Weights of a small mixture-of-experts language model, trained from scratch on English Wikipedia.
Size: 14 layers, 133M parameters.
Experts: 128 experts in each of 13 layers, 96 GeGLU neurons an expert, 3 picks a token, a softmax router, a shared expert of 128 neurons.
Training: a variant of Muon for the experts, 1801M tokens, 9276 steps.
Below are experts of layer 11 (counted from 0) of a mixture-of-experts language model. Rows are named router (the router's row for the expert), down (a neuron's output weights, with its number) and show model dimensions 0-255. Each number is 50 + 12 x the weight over its row's rms, rounded and kept within 0 to 99.
Before each expert's rows: a language model's description of what the expert responds to. This comes from a sample of Wikipedia text that the model never trained on.

# expert 32
What it handles: Lowercase s starts
router:34 54 64 66 69 54 60 51 69 37 60 55 69 42 63 49 48 48 65 63 40 29 38 40 31 46 56 42 69 66 67 51 42 69 64 51 44 42 50 39 33 51 59 41 68 42 35 31 44 49 59 53 58 53 37 46 42 43 66 57 45 59 53 66 34 48 42 78 51 58 29 46 59 23 76 30 51 63 62 56 64 60 63 56 36 55 37 48 43 49 60 23 43 54 44 77 68 66 36 57 71 50 63 60 53 32 49 28 30 50 28 47 53 67 45 39 47 49 48 60 49 49 48 38 56 60 56 46 59 36 39 77 60 67 51 37 39 51 37 43 66 45 56 57 40 55 57 39 57 52 41 64 51 51 50 62 52 38 50 17 53 68 44 34 48 62 61 71 45 30 56 61 25 29 69 58 36 51 57 58 63 61 33 33 37 40 49 63 49 63 47 47 45 53 63 73 64 33 38 50 63 56 36 43 45 55 57 50 69 44 49 52 41 32 59 47 65 44 64 58 42 37 51 33 49 34 47 34 42 42 52 40 47 58 37 72 48 75 50 48 69 59 35 30 58 58 54 42 42 52 60 61 48 71 44 37
down8:62 42 54 58 33 74 28 54 49 54 12 71 62 45 66 45 49 53 54 49 45 35 68 36 55 45 55 45 62 37 38 70 31 43 39 46 47 48 47 41 42 62 38 61 31 40 49 32 36 52 41 68 37 47 45 41 56 44 53 70 54 43 40 47 71 50 56 38 66 58 62 47 44 65 55 65 23 42 64 52 59 34 57 25 63 63 42 68 45 77 26 57 45 58 51 56 54 50 40 57 57 54 43 47 42 49 46 33 42 45 45 67 65 70 49 42 38 54 40 56 59 26 50 47 56 55 68 24 62 59 41 44 46 46 55 35 57 50 65 50 46 67 60 44 70 30 53 64 58 51 59 45 50 45 57 61 60 30 32 46 34 36 41 77 60 56 59 42 63 50 32 53 33 38 34 44 72 42 41 76 74 40 48 53 41 48 46 67 49 33 19 28 63 59 47 56 42 32 51 74 50 26 39 54 44 44 64 52 43 47 63 47 53 56 37 41 58 49 63 46 64 61 39 57 43 27 62 55 61 28 51 46 34 32 46 59 45 43 58 42 48 48 30 37 59 48 68 38 27 48 43 53 50 52 33 53

# expert 6
What it handles: Plural -s endings
router:54 39 52 21 64 55 43 59 51 55 35 47 43 59 55 35 62 65 74 50 34 63 56 48 41 47 42 52 70 47 35 46 57 62 68 61 48 59 50 50 45 57 35 63 82 45 56 44 45 33 43 20 58 66 59 52 56 59 77 65 46 72 54 47 49 56 33 71 45 32 41 58 59 53 39 53 47 59 71 52 50 56 72 56 50 45 39 56 54 35 51 43 57 48 61 33 37 51 37 61 56 55 55 53 53 50 26 45 52 37 58 38 51 62 61 44 67 33 53 46 51 64 53 71 47 54 50 52 41 87 69 46 60 49 65 47 50 44 58 47 38 53 35 50 34 64 49 65 45 39 63 61 33 26 35 39 55 30 53 40 29 48 64 54 42 55 44 56 64 47 53 44 63 38 57 43 67 63 46 65 49 54 45 36 57 40 44 64 67 66 50 43 49 41 69 80 72 35 39 51 52 77 47 46 63 49 48 33 68 79 46 38 56 29 42 44 28 67 61 62 50 52 27 52 47 50 40 33 47 42 41 61 59 60 34 58 31 49 52 39 64 34 23 58 58 72 34 53 42 67 53 46 45 32 48 63
down8:34 33 52 41 65 71 59 54 38 57 55 54 57 50 69 69 50 50 50 47 47 66 54 47 50 38 64 45 44 46 55 56 67 50 47 40 49 69 49 73 61 69 59 60 33 56 78 38 35 64 55 57 66 56 51 41 54 56 38 46 59 33 33 78 57 40 61 67 60 86 44 48 55 54 40 71 52 37 48 63 61 63 50 13 67 49 42 31 60 69 49 30 64 39 59 40 38 46 41 27 53 35 32 30 53 54 55 58 37 35 43 50 55 52 57 40 51 20 51 56 74 46 48 65 44 36 87 55 49 40 64 52 39 55 50 45 63 32 37 42 55 58 34 45 29 52 48 54 34 53 50 46 42 41 44 51 56 51 45 43 45 68 51 45 38 45 65 47 43 65 53 62 62 57 59 51 58 62 80 68 52 46 55 35 52 59 57 45 45 61 63 44 35 44 43 39 46 54 37 51 26 52 37 61 62 56 57 48 41 51 57 48 55 23 46 38 44 25 44 75 34 51 45 52 35 61 60 52 54 30 41 46 33 53 55 61 45 59 24 54 49 59 61 45 48 52 61 24 43 36 50 38 37 59 37 25

# expert 13
What it handles: Mid-word "s" pieces
router:54 47 28 31 57 50 51 40 39 61 33 51 34 53 51 58 60 65 38 40 62 65 36 46 38 55 60 57 60 70 57 46 52 66 53 59 49 63 80 32 17 21 42 56 52 34 38 34 47 67 40 47 36 51 43 51 52 58 39 45 45 53 58 47 26 37 40 49 46 39 60 40 53 45 61 59 58 43 81 44 58 51 50 41 38 50 52 57 46 34 49 61 49 51 37 36 34 59 34 73 62 65 53 53 59 58 26 54 44 46 37 56 44 78 58 59 40 34 45 49 47 35 54 47 52 37 45 48 46 60 61 40 31 45 37 69 65 38 52 62 63 31 30 27 60 31 52 28 33 50 54 52 36 47 61 70 64 37 53 21 50 50 58 57 44 61 65 23 46 52 45 38 68 26 49 36 52 40 44 53 46 58 34 60 34 32 43 52 37 63 44 43 33 38 39 69 59 48 47 42 53 74 38 45 41 57 43 24 63 59 54 56 43 59 63 60 32 49 43 53 56 53 41 54 35 21 41 41 49 49 40 71 66 63 35 57 53 43 53 67 62 43 51 40 37 55 79 64 55 54 63 62 43 35 50 47
down0:59 58 32 41 86 34 60 39 47 38 42 49 59 47 53 60 29 22 60 45 56 41 70 58 44 59 35 59 53 53 37 49 45 64 42 63 30 37 37 36 58 38 42 46 65 37 69 33 42 37 63 56 38 52 31 44 54 61 62 31 47 44 43 48 45 31 65 72 47 46 60 50 48 38 70 49 66 44 62 42 47 46 51 62 34 62 45 48 60 68 69 52 51 60 31 39 61 54 61 44 44 39 53 51 41 31 42 50 34 65 34 33 57 20 54 63 38 59 58 50 66 50 55 19 53 35 38 58 57 48 66 44 72 59 49 45 53 27 44 51 64 46 37 53 32 56 38 62 38 59 37 66 55 35 68 37 51 60 33 65 61 36 64 72 29 52 42 38 64 61 55 49 59 49 36 60 59 39 50 52 44 58 25 46 34 59 58 59 53 44 40 38 54 42 50 42 51 57 35 27 38 25 48 30 48 53 47 34 43 50 47 61 52 27 48 35 22 43 40 35 62 59 42 59 46 69 36 47 68 42 49 30 57 46 58 64 42 64 26 35 48 60 51 50 59 57 49 46 26 45 54 39 44 60 34 63